Experts of a small language model.
Size: 13 layers, width 128, 9.14M parameters.
Below are experts of layer 7 (counted from 0) of a mixture-of-experts language model. Rows are named router (the router's row for the expert), gate (a neuron's input weights, with its number), up (a neuron's input weights, with its number) and show model dimensions 0-127. Each number is 500 + 25 x the weight over its row's rms, rounded and kept within 0 to 999. Numbers have three digits each.
Before each expert's rows: "mostly gets" lists some tokens that are sent to it at least half of the time. This comes from a sample of Wikipedia text that the model never trained on.

# expert 7
mostly gets: "s,", "a,", "e,", "es,", "y,", "),"
router:509493479497536529500522536485501463538493515515503530473481472480532446491553539456503472476463507483473481447510472540511484500523541508492480497504442518526483478520528502529517483553534517522526499468478534547523459489469473492464509509488505493499505501488497549479467506481541495487501487497522496499531534535547471499513501517516500531487531502511501465462522516539480479505506
gate0:497542480564493494524429511428527504509533490480525493536460475486471531498531494501504477515508546468491513490505525490483491512553518490515459501480496475487424490489496493478469490500513529476462509514565483530492503518504520493490522497521480479558504482498498471498489498494496489501491536465528466525508485513507479506482489528512514498508477458559496526511508522485524532480505
up0:509489501523488532487500534527484504491461485505496470524493525491487511485500476526527478499515494527502522522538453483499570518501528502522515484505481504497503549495512504482475497521524473509467521506502516471440518458509540512475565478526484541515520507511485512527487464507498501509464523500490561487460517524467464471510451561479551469469486472511459498480469481489517500481479
gate1:493448548469495528507447482505495515501473483498494510489528497502499463534539478499454504515494517506500509485521523502507463464459415483501501511500489490539500503491536492511503518498489504493559507514486521488478541488487505545465485516505510515495509516564471515504526511488473527508514483558498497518538520467461479487507502487542523502469528504486527503489519496554472448550504
up1:498489497460520541494522484517508509474480509524511529501498552447494501543496475523479491460463549476487502500533523528453502494500488519503557475458474532472478506500493484514553512537461488498413565493518501474524494477487471511519513485480490480490469501514510460511493494501469495492506523530516530537464510500504522534498458510496517521515505508527494505512500500502498545523551
gate2:490469495510529457490493516503490474506514500497497462505478460539463434501492525515476452543532472501509487511469517487482478528494489513486514540499474488537519444476500493574455466521505558492502506519505453529520498511479505518505473549493512496563488503521475523513512481501505488552532510519522496486558516494526502485489514518477481517497480490509551498537515511489515522510502
up2:530508503498483498494540472519554475543490477450500499497521453497484480490498495545506532500528550440555502497471518497474504522525493509537550463539513510506514514499528540507493488416499513493511475510501510493564490469510493496524503493532507511482535490478525514499522499501477522482496531501487519495509504491535495521514516493447474491471451458498482514504490457488537511512528
gate3:511515445482544494486502461527525507494530470495477555515489454486454501514494508517448487514520533501497494530481491537531473479513477469476471514534499499493522527476532521501456469514522484519468510466522488509474485472518460523507433501498496492489487482507462519548491467517475502530553521515508552493509510495518493490476505480478525473503452491445530471528514529505503494524506
up3:491518485528526491481563508511487509503496492477461511509490491501508512535539511484520455445494514526487543503493479498497423516490478444493469508496533466516534557509519513500521488465468522525507484495472515483484490514516498505504458559469495474514518488470469489538484479501480524480499537489451524479514540500535489523473469526500493492458521491515502525457480521472509532540490
gate4:481460501506504537470487467465497515482548498520491551525469512425462494517502552498512489493501436473492501507489484534494548514513506495515464455497479507518470492506496506471485527505541470466470519469472499487476474500482539514480473519560503528475480487522501515493493469471522490479452520472529521506523481544514493537498498507497456530506516495494536473525495532514472504485478
up4:469493479496518471514506515449504498511508475558458494459482502510534508487517492500493491496511483463533534497521431478485536512474494490477467474515468532494516500492468492475492498536526512421490472506531454457557488485497509498503485559494524467512476488513509506500494497436483500519514497503464525500521490512519513531515454490542509519551495492521525481517472524502503507475527
gate5:521492488489532483490522475474504512510518497500506538477490497438498483515482525456521490489487485435504522527523446538511474491477542523509454478448525494511500515517476511530485493509509498484497447512489498501518447493583519497490489528495466493504479481540515468513477515480505519486499470489537531495514543528515508521511465519474507519518496523494493474522423480510544476502499
up5:480501504526481510498517500505529539490530464466490467518518497550556532476488503495487539485524481499489535485484472497516553496474479486467560513501496549494477478527506508477501512485541504477500553531496505448511534493489491511545510466491505496515517479502523501478480454556514467542471499508517461455473494492499505529537491526462506465553525497502490480454478514487490501497521
gate6:508534526502504508455488525538490450517481542496518517515521464524518469507452526511523504540519488504468500530535511489473508533531509429499522473516505533538451499518465458493486494454498537536480520468493461488495465492496500485542474496493513478515527492514458476492512519485467444501489471493495485508501517506500467503501494520456514528476521510520492541488482529524521533501550
up6:476526468456505501493530526501479508478524486516472456527473475445492541494445476512470511503525475511480543509528507523460484498509473499443509542502495497521503510527503501500508540471525499501497495479532493545475508506510507492485500482468521504508538509544504487521524481541570471488490491505494491493496451442475530512538546504498476506480481552508496566500488502527510501484486
gate7:497532492453474535474489521498504469504489471485447507469480434523459499494497514503517540481540509504523512452483481505526514482497524492548548495513498538496502487536518482536476539532511485534512477511416537517497520481535519484488495493513512463496500525456467495498488524481500493497519500464511492483512522523499483462492482536510503569495480484499516463501519469497456484489493
up7:467500500531450500464510543509494501486548486551520491505528519491466487509574468505534483517505487515501490477505446480498479502475492476496514510484494463529516476502499509521506503496557528523461485502515519506491528534437530452487449481520528518541498528520504489483496465478457453484513512509487515483482471509491517494467503549496475479542521555513515511481504509512501510478524
gate8:510508496453527528511477512474508486503521524445506501505513488520492466500510494551562480481466508475485455523545490457453463510476492501525484484500506478544480524495479515493501513526515514488541515483472471507502526496464479505517509509510513547492542493504518514507529536515518527492506495495478500477523491544508448481518471466540516464510505574450521465510469492465508526477483
up8:473472503502472528548471480481495508516544485518498514467479485546546501506476518553527501501511498485476477417501490503513478541477507482514503523491527497537511502495515486517507502430486459466510503473467482465459524521522493506543476559485521531484474529486527488520513501481524486482514486502548522511490509527493534484501482502504519464478526473523513508448536480517483473500527
gate9:536498486506483468517447509499507487481510502483500497480486482521479513501497483458488508506488485484485473462503458533540544501493489490508501502509435474514444504510516509535455512515513513500515467483456498464546488488481546528476489519501500510484518530505459494471535529544516493495497486502507486490489519493527517500493493487527500507535542491521504501454537539524545474593551
up9:532510463456536486526513446523491460560521501499510502503504511476499500487473504502506533502523430519446500452511443487514488560475524497523514516505442500475495507461479497466470491508516491507526490484505505513454500476521486537530496497493552483501511505519484467496531499514518495440494532510498496477490506485481457521490526493504513500485488483530522509524526496489522496521569
gate10:496535496494498475472503502491527499537476509489485511499516505488485519527564485489494502509440479536464525485464484514516537514531504487524477481497512445501503477562494473496521524509492525549471483474446520545489516479418477473491500521479533484532531499552497538514530502511532491475503486499458522489477509511450491494464512498512501505495472526531492474500499499496542467476497
up10:503504543511532501488522509530531476489524487539472529536523498487477485458492515489528488488491472494520495569473502485458522507524547518518487485498504488504482496541476516515481457525479487527432533524510475503490520518491533524506482498444527493485458495473459453504535506456444526506540469512504493508500527475501465498524479445476483495528487487523499522515470489517501535489515
gate11:510496489507548565489544482504523516496502535518508520510529475534487460506544502516526487564558487534502499457494503510529481470496479541511467532456497529499498476485520485511521486529525500534519501496464526553513524487501522504490504516483512466477504494534549465529506503497526459489510468485476508507506514535485481479503507501574492548525537499543496499476497481483525505507495
up11:496489466491494540521540513556525524528485504513498484523524480508470493513554484480500516449517523487552524487479498482502529507437503471504503537491515534519543523521520446487471494481478494506470488512459510500537493429495493505512471515476493512483480524504490484505536461514467510520463452515503524481505474495484520527501501516480515508425533502517504492471512518485481479526540
gate12:467481530474467500541462519466484527488473504507514512501491529518555495482475547493540484527512520498510537490501469526501497506467507465510512453504522509488495511490514477537513517480488531489516439506474527478498439519488531504526504497503509500508500519562478481486521483441516467519470495503512470476456471517471519477512512513542487508500478504499441501492465503549493436480517
up12:484531450504443490504547507484486426499511502474491466529486507515485503468505462508469498486515470541496539493487459488466522520511500498474491517485493469521486466482478540504470497531534482489454525512519505452519558529515476512521527470481449537515522535485482505500509536496478514540507536462518529496536498494526484512485502486481516509456509522503476534492520506489512500521451
gate13:513494494527495509482511515500459481502559527523509484486450471499533509514534503480540509480525471529518500472462534485490459525491530474530536461475514479489493482495543491515514470472530514508511475483482524538474518535506524495487459499505482497510560461495515516485465499511569466521524503502534490523522509501504497512472453491518495502512532530532496456538483452502542512543508
up13:516510521468505487499515535509558526496495502473497521527503535524508472454440532475509495509499503481512492543530498499522518535517504501447534523519490504510533486520470516503497517486453477472484517547514518474508460498477464513550509494475508490485513464528484507530521464505450525533492440503439507534466472482484495518510473494484464473510500466513489511470461550507519499518493
gate14:497502534514497496474520489500510495490558464465503475469516471495540530519498471530498536534478495513488520522440477524519502514459477489541456513511468481480539531500523506519470473514498531524509470502505488487486484566488474474544473539512519501529545522490478501538513487551515495498518506523450522503528521506545542496503492484503509473513511527531457481509515462522468515514470
up14:486525502485503582457519504523500501456533477503510476530496463498461507531538549500462492478524512490524532442485459521499533505497467486522499512548463482526545497490497518454489531507490487471494540470552498483517488537528508554488477470483492505503479522494494504527488489499509506521500518506482526519498522464494500499518569480493486478497469520484465485452518504502499485523514
gate15:415501506564485500487490487469482500472505480510526536507498460505503512540556488483483486519502489486551543502517485493516488466495526503489519453466514465496498512507502476532475471476492536506529513481469488486520483463529512519484433521511469507510515497565478539485531470462516509466485500480490522526509526495526503493498506477512517515442506514506485480496485475522504519548525
up15:496524486498500488508508471515488533462542509545478536520483510511484548495449465513500560512478544461503496479484495494543514476504549521468481504504492476493508476536496524493481532507530505509524509556522527498516498489448469495491499553528464511482539447503520499533467517488479514480495477535503485513488468500529510519554481477478479489506463533506470487489496529488503484537546
gate16:501484531533483501521479527478538551532507532519490504485493490484488503501478552495526501485499506495500461507522520499540498462486511449519481469461486544496474488511509486559469533505552530498529522438479505520495533508492523475495484525508507506466512505511465532492493524517523525494502528519479505532475552523521461459491482567502526490517567504515481526492496486486526494475524
up16:509488545527507535481507478485487474490488462499510532523484466468547510479466527490528490475520506516505521463486516462476475491481530425521496537488532521548479527538515455511497459508465483483495519490483487514562460484474489479482491548512515481528515526516517515465476504496487505468474447488475526494507535495522472503526496466493538511492530503486469511536535518510480494473473

# expert 8
mostly gets: " us", "resent", "ced", " found", " known", " used"
router:524484545470488450482499424496461508483533530501499473536469426470515498531485488547499506491488496520498465509497503545477472495423442502520481522513514487484549520518478506512496537501495497510521502522505498472521492467481504475487444499497495469507542521489525490476478497493539457471494510517513500479492483483481489476476549470489515490503509486498498505497492472490554494502500
gate0:500500493503521516452495495519536504524506504491497522515485506485479477519503459512493488479518474488499500488474523536553527542518501534470504504495549535468456537540528449539500454506548525524542514511498513502529517504537507436510526517502528468512525459484481487517466544528493473483509501493495519486439502453512500512478510520510520526515493495486507522503483546511510433484493
up0:475506481501471534506470458449507495499479509488496514498465490467448487466487465501493477509510471466476483525483476508454493566474497484479497496512524506455513491501511500503464529482504531529544482466489505503509505521490547441497443512533496524513485504532521507488468484456480494498528507456492478495457490518499496504509528500490514514509520482553479542457460486491522545455523
gate1:496479484501542464438530496477453534533504501525454500517528463490459484500451465495506482544491496493508503513515460528452496470501532518541530479468509508471489539494520514528522481524483511495489516491468517492528469482532503504467483477522522528516508493464523492489505540419521469508527505528477501482493505493457486496528477543504497531496495524515520497476503466472538468507501
up1:538522478473486503513499523508501509510507464481533526512514463499554478494528523508555480517493487457439486495478478478485543555490465493556489498475499505560516539525497529476514524503490464459478501487470507473493547517504508518457509459501516493518504518485488547534485534504468529556492475479492526498509484459507487484478495478504514522481494476532482525527534486513482504524476
gate2:455540503530546500496500471508486520513514508469508505466470502530486547487502536501492480562509489492458442533489496516460515461467467474486480485508481464507491449465521488546508523525449534504516478456506493472496495501490546502520548485486545500502516486497480468470467549491503514464516495519500493506497469486521543504506490463491481486525466473505526478507484524481519464484499
up2:475529512495470543516499460458550526494474477500512513455477519472499477526489477485484472537539537457479483508523533543518552475498532491495497519531506514532509478490525529506508500495475499503466515508460514471492483449496484483514518515480530512514500506459483512520511521570506503527525475527466492501459531501489518465546511530500484537469513503527515447462512497497540511518502
gate3:498513569514471482486440519498501539560552481494534491508470482490516525481503501514475529498472512509520502486472473523518511512493514524472485529493488484498505511535545484476488480512504504495493517514514501481487465475535507473466501522500492507567475441512489520454517481478482540510489489484511478464491504505552463496475480501506516478525456494550468488503565464496489482530478
up3:442513492518452525495505473516461519489457472521476508494518515496495483467461535551452515457497505512476507482501515483525536549494486495490513534472501467510500478485493485511496483484485470497452494490511491495487493484492509513509491470475507474498501529562475566507522468514507517457538462483477499479525528518513467515490478516493498472461469459506536542492506474524568493507492
gate4:485526524470512510538441540489468498513533516464464548462498493476470531536504503543508510515534506533485521468486532535495503474546474503505492536493523533508519522503515504487508522486487503501507488492488540492474513490500456442489494489501517491497527498539470522486520511480457501479502540468502516477526516502475526519454508432525550495489538463525442517472519496515498482498490
up4:495509551519478415520521478529517485525499484502503481515516531523482482491483550511519527481482536499511477492492503476477496486503545536482549488474520533491494458479468494514539540489513514491522490516566529511527498531478494501500538517454478474463499496488466487514481490484462523511541516496445507505499468506508512471527471521484486538521515506526480516478524536483501445479522
gate5:503505505490551464495533528511500514499494525496537491450455503514503499515490498524486485511448528484530527497486524536478491538485482518497520495535524496466499529512505500443566510504525507510535537512552480542522534506507499505505483442525510452515499485522548487512520494456505488494486492468496507466521530512545506485505532482516474575502504453499523485478483516483468506488490
up5:535485526453557490522488487448550481494492571476521465483498493538512506485524526493486488502470526495517462505492538490519503508523509486492489515465531521487515482530453507499514529491466455527479506491513482489513463527479536495527527502498465501545548504519462461513517480459494534484480529495503508503527519501493499515484513518492520489491498455436518481486522475467506458539475
gate6:473471525478545510507497487568496516486495510482498493477496466474528518516537506508444501523478524530492478466490500496522477481460554530534536525541503502505502514503479509542506531515534469517527483524536511507530526498473500535522507469467506474512489500487475541488445524456496469509504498546529483484497540555530524526494504471515476511525467501497523537480479474528506468482484
up6:503527446539470497482514485497547532478517485524469515545478502488519532513469482505486496488529519527491502533483507506490464527462500512477477472513525490519508494461502538512543464536502475560530478516505487508480514514497531495489479507486453519520514497501500489490488554452476471480438552498494506548530497480481475542493479459495499460473492512552517499475491532477500515523519
gate7:411509540483460508483491480527510473522520477509511479516483466510502505500463487506448486529503536543527527497481469504479498511477519466527510510537515450496499497515490529522481469493485550494528530470465512541457458491521515496515511504542504486516557506498483478495518503509521492534461464495506516455519457537518484468477502511471524518519493470491481482521473504498505500470456
up7:512516553544510535486518507539472449500514523480473503516490525516467454518524529496507493520497476492526495479504500464530502503496502496480489511472522546526456509494515439473532541495536490523490474487537506549506465516492524511538509442470510508498540521484538529552503481528503471547507515504479508528505526493453493508514505537528538528492527504509528474480479524510486528466502
gate8:503488544473499479570545413485473515460556510543507471487489496476472532490475520512488513516538474536501479500490495522505525514496490512481500474497531503472511510516521489483508512477485463504483489540455494498517503489491539511486487525479494465533554482494481509490491506478503492486483484454520454480491482512497510451507446493502474480448448478512487461506514507485527518480502
up8:523517536464534454505492496483501470509534514479495497476472506506465493486524489474524518546501492497526477545516520526503479484490425516482484477514517445507497484493497520557451494553461487526521548502502529470492477465469531498514473479503483473458524517512479470502491486528511461521498482488497484492484533513484474528513473481536483484495441499506529491487541525501481506475546
gate9:504512476503523514504494511481454485471480487479512495544525489521498472503489505532502488433473497486494519489499504517493502540481515538506463537509476506483509476485512444510518548464494525507488477496525507505527539481411526486492509492510467495534525507507504494529479505483474570506501508459522514555491475492506511517513477493491520483526514494510493467505475462500565540491436
up9:498539502540482458506511563478534479488508471490524467511502516487506506478466476483531485452498519440518499502496445511470529508511490466471538514502476532543494490479543464446487496474499526506533505478456485463526507467523492481494502511523547521483521522522507489536501544530516504503502512500512473530546517464522511476508527482497550505491472472495492491491498483488504447464508
gate10:463462493501511499519531460503522530463509529515485492514535457519472488500498563532503492478458507502525517471488545481519509467504546471543501512522498479563545493479489497500488530510473503507531473504483465526527514510482504523525562475489473485514501504449526478536480470473531518471513462535533470483477494457519518513504508509499484482488494526480491555524483512494510498493463
up10:522492471512482483515498476518501484478489554475549523492497493461482493502468513482514497492524506488482523469504443500513511484554470445494476491512456536483505511471488517496521496469465479495528492479494479466534478526473548487467494508499470487559549497465513554474467472485496490498495480486480491459493513486441484492540523540512475549510468477493507486465468514514528507498486
gate11:525488535489502476540499513523515518521510514488517465465502487494466512541523508509475435490512465500512464504515516474496533473507504480491497484482459528472489515513492480494516522524486503545548516488500472516474473474533506500451461491556503478542516520506497464456536519502492501524469540468486485461484506477547475473459537538482528537498494508542533506544478522493497514545496
up11:501486520491509516480511506472466477474532494523531487491481501475465447488501542560496490445533470471485523507494435522497488520513451515495551507498516499509452469510470476474480486511521499500528550476454508508528488464491502531471515536518478504545487503526509472525473509521497486534511517514516509494527509501513485482446544509506510517490464484540560532501496478538502509509511
gate12:478491517518481468486507508490484515524486501493522528489495459456510501515482542469521488511544488512471473561453513514523461514474479481490433488484517462471549534490515451464474512470421525486510517536473480482503466486513539517501507476520490458488496484482498521515501502516507520518513499496516553508489494490478494517485490483549481518536502519498451516512499510505485512530557
up12:478517473517472508473456506491505507535515455484469517473508483526502505451526482490527522543507525541539492502520533469459545516476507479499483503489486537515500481448512504514509491461496510508481524503445555491498523520479496511475483521534479526461525534480514486509542468511518498504516487523514468510495485520439500464519497484512505508496464516508471467555478471458552514527523
gate13:505495527517532534462505443462490502503488515509466504528499503523501501475495510451469488511481489497523508498498508499468534440512530530535530494498512529462554474510517489477552468520485495454497495508484488506515468496484489521520493467439474476474565571487459516496508479531472517490494496523484505532498479565483493502509503464513487467491513524504484542518524500469499492510488
up13:478509521486498519450526483530533465509489512526498513513519512480460452497501495493481520488530511491509504508541572514504417541458517523525474464461503477514499505532489487498508481511501504466471482498488498509523495480518443496504481483497506535505477488502509494494518480524518520457510497476480512519531516484448463523524471455443544509486448517529488501541520515496504534515474
gate14:493453502550501502461470493519455494514490493494513502514527468485500466497500441488512536438471508503507498482496497494507515469475530519505494565500482489495506533521508480523478501502490427469483519514482499507474497498495506464493511502484495508511536505534454476483546500490494440514520512480528507458471520486454489482498538521458521470524553513528469500501524560496485514514469
up14:467513511534483481462490470535530511517498513538459505503500522493434487493537504491499458510498508432544521462521514514548496499485461509507522475471491496498554518482510446565551496529522471460531512519498501486483495466488519535483496517511527522499518463452482479484515523471527483500485536503501515505475518508462476486509511549484486487502495469495497497519490500529540500525507
gate15:500478485519480491486520480496470497524454491505508478539508519487475576472514486471516521466496509539488507475543473521487530449461493534493469440464511466474479498473481482481509507527468505515499472472478497507469471488489530497506496527495532474556506514498489476473500506467542441489528491490509548498490467497481502505456499474521519485529508547530487506539493512475543476506498
up15:484493467480520505448485497506495485457455485491467490517487518525544513513494496548512498479469473513500469513501480523508462551474496529481466475503527525480486477536491426549480516498472529507477504483524525493513467508458506496500483502487512516453480493481512497484508484543502556508521482504499465502504508509498465468480519479498514495553528501463556509509552513486448485463521
gate16:478503469492529443499495526504503450533491498507467524515515550474511510526549481491488534480487484547465487507497531479478513521530509532520509562518501520505491472519497487441546474523505529479506529478466508520490469518455516488504503456505485463474484458496454516493475542512534530479495509487520477523473461471474502527489492511476490467526535522496503481543506512502504539483526
up16:528504507511516463475487489444520449472496490509493448533502502538497467511529476493523522473457499502555509483471539495500539503501485458504460497525495453491524487505509535482552464498502480543488481506510557496479512476524505497558481521507517486532470495552521480470510505464521495503481525513503506495509520481501475450533505443496517515478470525501456528505500500471477493485491

# expert 0
mostly gets: " New", " o", " stud", " gen", " sup", " spec"
router:480472461520481529491470503519518521468549550519526549492510505430478496497472481515478484478540505503507497517543482463498483507485506473534535459469499503517476549458518489516514495499512471491480501514528453493525504526506526508503481505522532486527474549492510530496549496518469500474558462524492496499504483470507474529520479464501526546511505508453527525456486489509494520508511
gate0:506537476489490490516547521488521516462526498491505505479519501493547529535501531489480488489518483460485473501489458478520507518494522433511496480489489514460484505486488496525465490485519510488476491458499560531512514490520519518489501514524538503551524511483478506538508539510473506533495450473559531499498522479531466535518523455514533535510485424530501470487473499493505520467506
up0:515463465515534510552482544507513455480482496486499531483512502502491443429496463503525485518499506488516502488495482533469495448522449471517492471556500475472539511494504496456489544455514536531517526453499482516457523522490506532510555504494471514549485486490522481516501480473491458510506499486538459478496516489488517490521499557510501485493487498482511497503502517514501514493517
gate1:477422527544465489498522489439521514462540521536487495495525496500518466532475488522489517555507517514538543524460475503496496497507486509473513480472493494462475533471512504483515515498536519529517528548534479529563497471536489487536463497508485497525506491473516508490496499479496517533494541537489505493500530500466475520523530474521524504520493519478484491488494509543517491458520
up1:524487480445501509489482483523505467473497493536466506504488468548535496417517492481548490527505514457472521498515495462536535529499498496512522536529484529515507482512515492488496517525493505489513510488456477451491504487484514505514582501457503528502492470531506515513488473510498494469503471467509502488510514520508499518503481522493512448474464528490431455490518494487458500496532
gate2:478507468524524529518472502540497552486484505520530490516475500482501494535466516491500462533543528511511485470471508478507512496484473487476478493494556534531494512496519464463547469465511461538484515517477560518509445523530508505519484513492529462511459444475497520519519531509540447528479525494526502493492469516515518487499532459470467523510490513475478516464482483491507498493495
up2:483505490486477485521506496488487508471550523473488484493523536547521572494526530451496503441475473491485528470535486487556506480479508533493503504471459494486479479506477495501521485511483553491435507514522523459455509476513470524476515466539476479469476535479543522491503501480482492513492522517498494470542494499518490492492524514537484470495487482496482476488478514522519452504541
gate3:499522495535533493511452526547514531483477500454510508522457508460509426501477502509491525494504475456479506467483528514477533507501513494482530478502516527533446491523499478498525477476478476486516470464498501476528493485453464527505451468478487526506435487502467525482465533488480511513466528502509511470449528514474495486488460526475522532521493495515501528481510515477506496508532
up3:501456487466538451494540500501523476515505501471498468534495510477522525518512495510487492486508499476487517506474480448500552501531558499498540487516522530535524471485498492470480471465504488497512466463534549477545527497455516511483492504530508486494504485494520500468515488466503539493510500468517534569455492486550489479523498514500528531523498475495515530451532493463519482522479
gate4:462496460465513506491535496492470476486516525541513471493443527497488500481514505529528492482515558513504525518524488476502513491487514469529481506471532518473488478511574510498550488489523503494477507507501483497484495540498527507530501505490436447519516548502526526495482522509454462506532483454490492509494466467488471505513498530525455507497521504495470504504548493534527479559503
up4:523490451534482428467480482483475473530498534486478498470497515490497487470484533483483508512541492509481501513525537475492526449499490493492486497530501481446527462516505482493498495510544532491516508486454530527472514573513483510481482475478564487522463486515489513483504495509455500523493482500490515516546461474528504484494511462528518501488475492492528508459554494505458476515507
gate5:490500513510535525526526488517521555528519503480460504497495509430480525550492505505493466506467502482522501518511506473509471493448504481471541502475455475518476516493510496474462503541482493462493476495490492517492524472439513512508475464489511480483504485506502428489512454538513486509478497494500472528474520494496454527465502474584506464506497543476510485491512513506490511491503
up5:472496551497542502518502467455521524508480473533503477539548515543521484466488446517474482519464523541484467520513526493458518488510492514507504495539502549465478541531477542525508485488495456492486569539491501513487484533506487517502550522492481479515502540501518493491522487498470503485495498514546461485502528494495518463503491528451499540492493468516492500508526502534511524502485
gate6:498533486484500551567511490507508492490486498532512519470460463461475522492475515518470483523543492504494494485470504478499493538533492498528518481505475491469506516473497476543499476521468490488544511520467512513530490494508475495467486516555500493472480540521470497531463495479511544551548456486508463510491483473481527527442497492473546510464516503497524514472477473501498542469514
up6:485468512479513480487514475517481470523492525461503535477485439487534478500474490509513483531485559476484506485498453474504490505534507500542524518482483493502496527448479456472506463500495497524499514504518482493451509553504520503501453491490494471516486511497504528504517474457496541492535465552536472513512546512482473533513499459503511511451500536480504444478483480518523463509473
gate7:502555423496502477480491522487516479489500517541498526475518509489515496491497429471519499511449456507524462501503507501546454496484539463512520480442507523519490506480497493504487513509476524517453525518492532521487519521565492505499480503488528503512514553496530497503512512495476519479483511520502538500443521526516468507507485462463481553469466503509477497495472497499521489483519
up7:524533549517468532503498477481531520498486462500445479468488493445537493501507502464490493485513473493504525493492509515474569511489509486532462491526477458511511544527475540506519466455511449492463509493518513509501479492487501515505524447501494529493527517474533520501469518514480519498485477528503506476441544458516462456499499521471482483489497477477489510504485509523554487526514
gate8:488459534497521504494495479509468484466534513512473481503477486458469486519441487475516487504523505492549440455504467517496498498506503505499525471492482491517496553491473508521502524499468525523494530489506503549525523491475492494527510513556535493501490475533471506486450540558469475494495523469457510538512501469505487514533471501499502512572473513458496515479480485493472487540511
up8:486504476489523492481503499504470498487487457518497499503472458470500456530521505481536497507511492513479480502524447511523494541526473517552490484518517511471481531467476497492483473514490505486469538449456510479477547534495476490498476486491507549476505498497495537444473465493511548475518463473480485481469486517490500487498507472471527456462509460521487516546507477435473512461484
gate9:468507485487489468461470492505479498528496524460491456485480514481492505514501472530489524478485458459501492521539495463491490497522504488535552508516529508478473542483503492511461539494527481490498497514461509516538494552517488511483524486513484552574465488529495495522483545496453499499469482478449492471501511468511550484506493468511537520462500524462522531470522489515532496506519
up9:492472531495517519521499502502471520476515459535508502449497512502501517441494477481484480509472490532489513482530469470498450471454494508540447520524493452529531521498544467455509464506521514515492494555492481505477531491473485505497503521493518488433526519535496523538507504544514536493514477507534506519475478509489481513502485525479501499541487462527458478529488506489478534539512
gate10:489536495517482505515454513482529507532511479478524488502551515485489501535449532487508455487531487483513518494549482483538481555526511528546484473523491519495487507493500478515471473509498489501430512488482452498526500527490546500495494526530513531512480523557535523492519554448469516496499486470513491499486537479503496440502481508507459527521536520519494509473470476505521492501496
up10:512487522501472487511513488515515517449516573512515496509463494549510482503541463536522486483507472531481533464491511492453479499446470514515497525515478504463498468479505470462488516510442471496449473484495532533513503496496503491488495539513491514525474480475448464450515467493489473521497533514524515471506519475541518511528488473475483476484514497559490526526535505505502510484505
gate11:484470497476505505562481458501494505521510533476503497468512505493487471566518491465445491508464493530483488499520496476451480484496510463512523480521467502459439511510531535524474526508474541489514484522539488521523528496546574524501508513467508470516469517519501501509511504515497518504510543514475470510514500497518500524486537481510469473499480532514517507459532520539482546501511
up11:508511499485546482508490489463467527498462495547528472492488491531524498508461494503484493546461509522517496506486506478487509499517522525526539454511514474478463471484538518466504503510492480473509500546492507482461497468510482486515493468520456527478408514489531543504490536526497536510534478504463480496529520500496465536475541462487505461489495530509495512514494464502501453524533
gate12:437479478523460520463512523493523548448538522487447479487498480500511450530490532501504513483484534482475502540478501470466496500493486536556522515540477504502508548468525464509499498502471489488501498498475510498476534486483511500487490537493501477528485524475552536510496480488505517490490551499522480578496515506533504489488518516475513479506497494490512466518446510474502538520510
up12:524488522473468500495520473478485510518473478488471545480534514545492500510525460523493519479522506506477484486548462512497529534480487482433510522480518543466494492506461515467488456493482505519533505464503484524508479507526507517505472500498485496462502447508472462535495440496432474508510468513526508528478494476529542515521479471479437511497463518526498491480513505509498504486532
gate13:488548472473471495555507505464486492551518505483558500521470514547495553540532539499478513490538499506449475516530435447517501507546524464461486447470471508534495500478489491508539513500478533523468506480523488477506471517494475480514512481484491467528544514516477509486511480478518496509489476498480495503470510510498506549502482481524515494527499502510505474481515514504492496470464
up13:525486532541509516512540498478492529490522502527424446471481503494515473551491513535527534497468435462471478493526552530500479477503491516498488513502511468503534536474509521483508463507519497521483519478480514539533485480542501509497480499486491563502460544500492482516516489506495515523543507508508535509509517472498522510493516478499519461465512523536545494521515469485494529483524
gate14:482476551495480492501481490488475505499500519512529493491511504491499505514500473480509508484523529508481513501488473525487505467505496508507535446439538495531476488474497449517533497499516479496442524456491535497549522515461492508506522531510557490506517533485506540486429488545494453525492491505499505509485515471503471471524451454528540515520504522482502452471456487506524464498512
up14:520482466567513504496449480495497483527539565472487495544481503510500538534480506510541526501509456490500491498513502499501500513548548464496529493510513484510490520520513465527482486472464548532485505490527516512500533484517494508499479488502506490522491456474509438501491493490542469503459481493465514513502513507550496516499514502525496498531468567484497474462466505487472442496498
gate15:517481478511484511496499519487494503514508530495573489433494500505502475528498466472467513460522526521515491509499480512459544459458474531549503495501528515478502488495505506508471528480457498489516490476543503483542508488487499504551510503548510500532463502488446465513479534461496492504515464521478478506521543489475510504493494440517494484504489512555478495483518531468523508444508
up15:511488463516524478534497454531532496522496511483489501485466477505515468479512499527484444492494492479507481429513498506504469492481526542524475513500514537497473533537496523463525484559466518490531502507469542549481475501511503533460504495477512457451488482488483487472543504499462487501517477504470510496506486467514464499525510545491494527465520479464512519489472545547498502537491
gate16:503508525481505501468518500529555495517496506486514515547531454478492519523491503513542466514502515510504508504507455489476498496440452519453476460458515496471502512462514509549515510451482525489509495510478441489514493467484485462512465508480497497471466495502500492469515530512519471519537529528473490482534522516478453550469498442497491494511477458510516491462527520513504490516468
up16:472488516468513472526483541544451517493465493512506505525516483457441495511506507507489506458502507481477471522512513522518494492503470457496486427522511490497503499444560517487499541485528503529502521493504474461505506509533510465457467491517477445550492508503531530510482517485474476478508494498539484497506530488530494503504466539508449508492475493485514529482543543500490527503525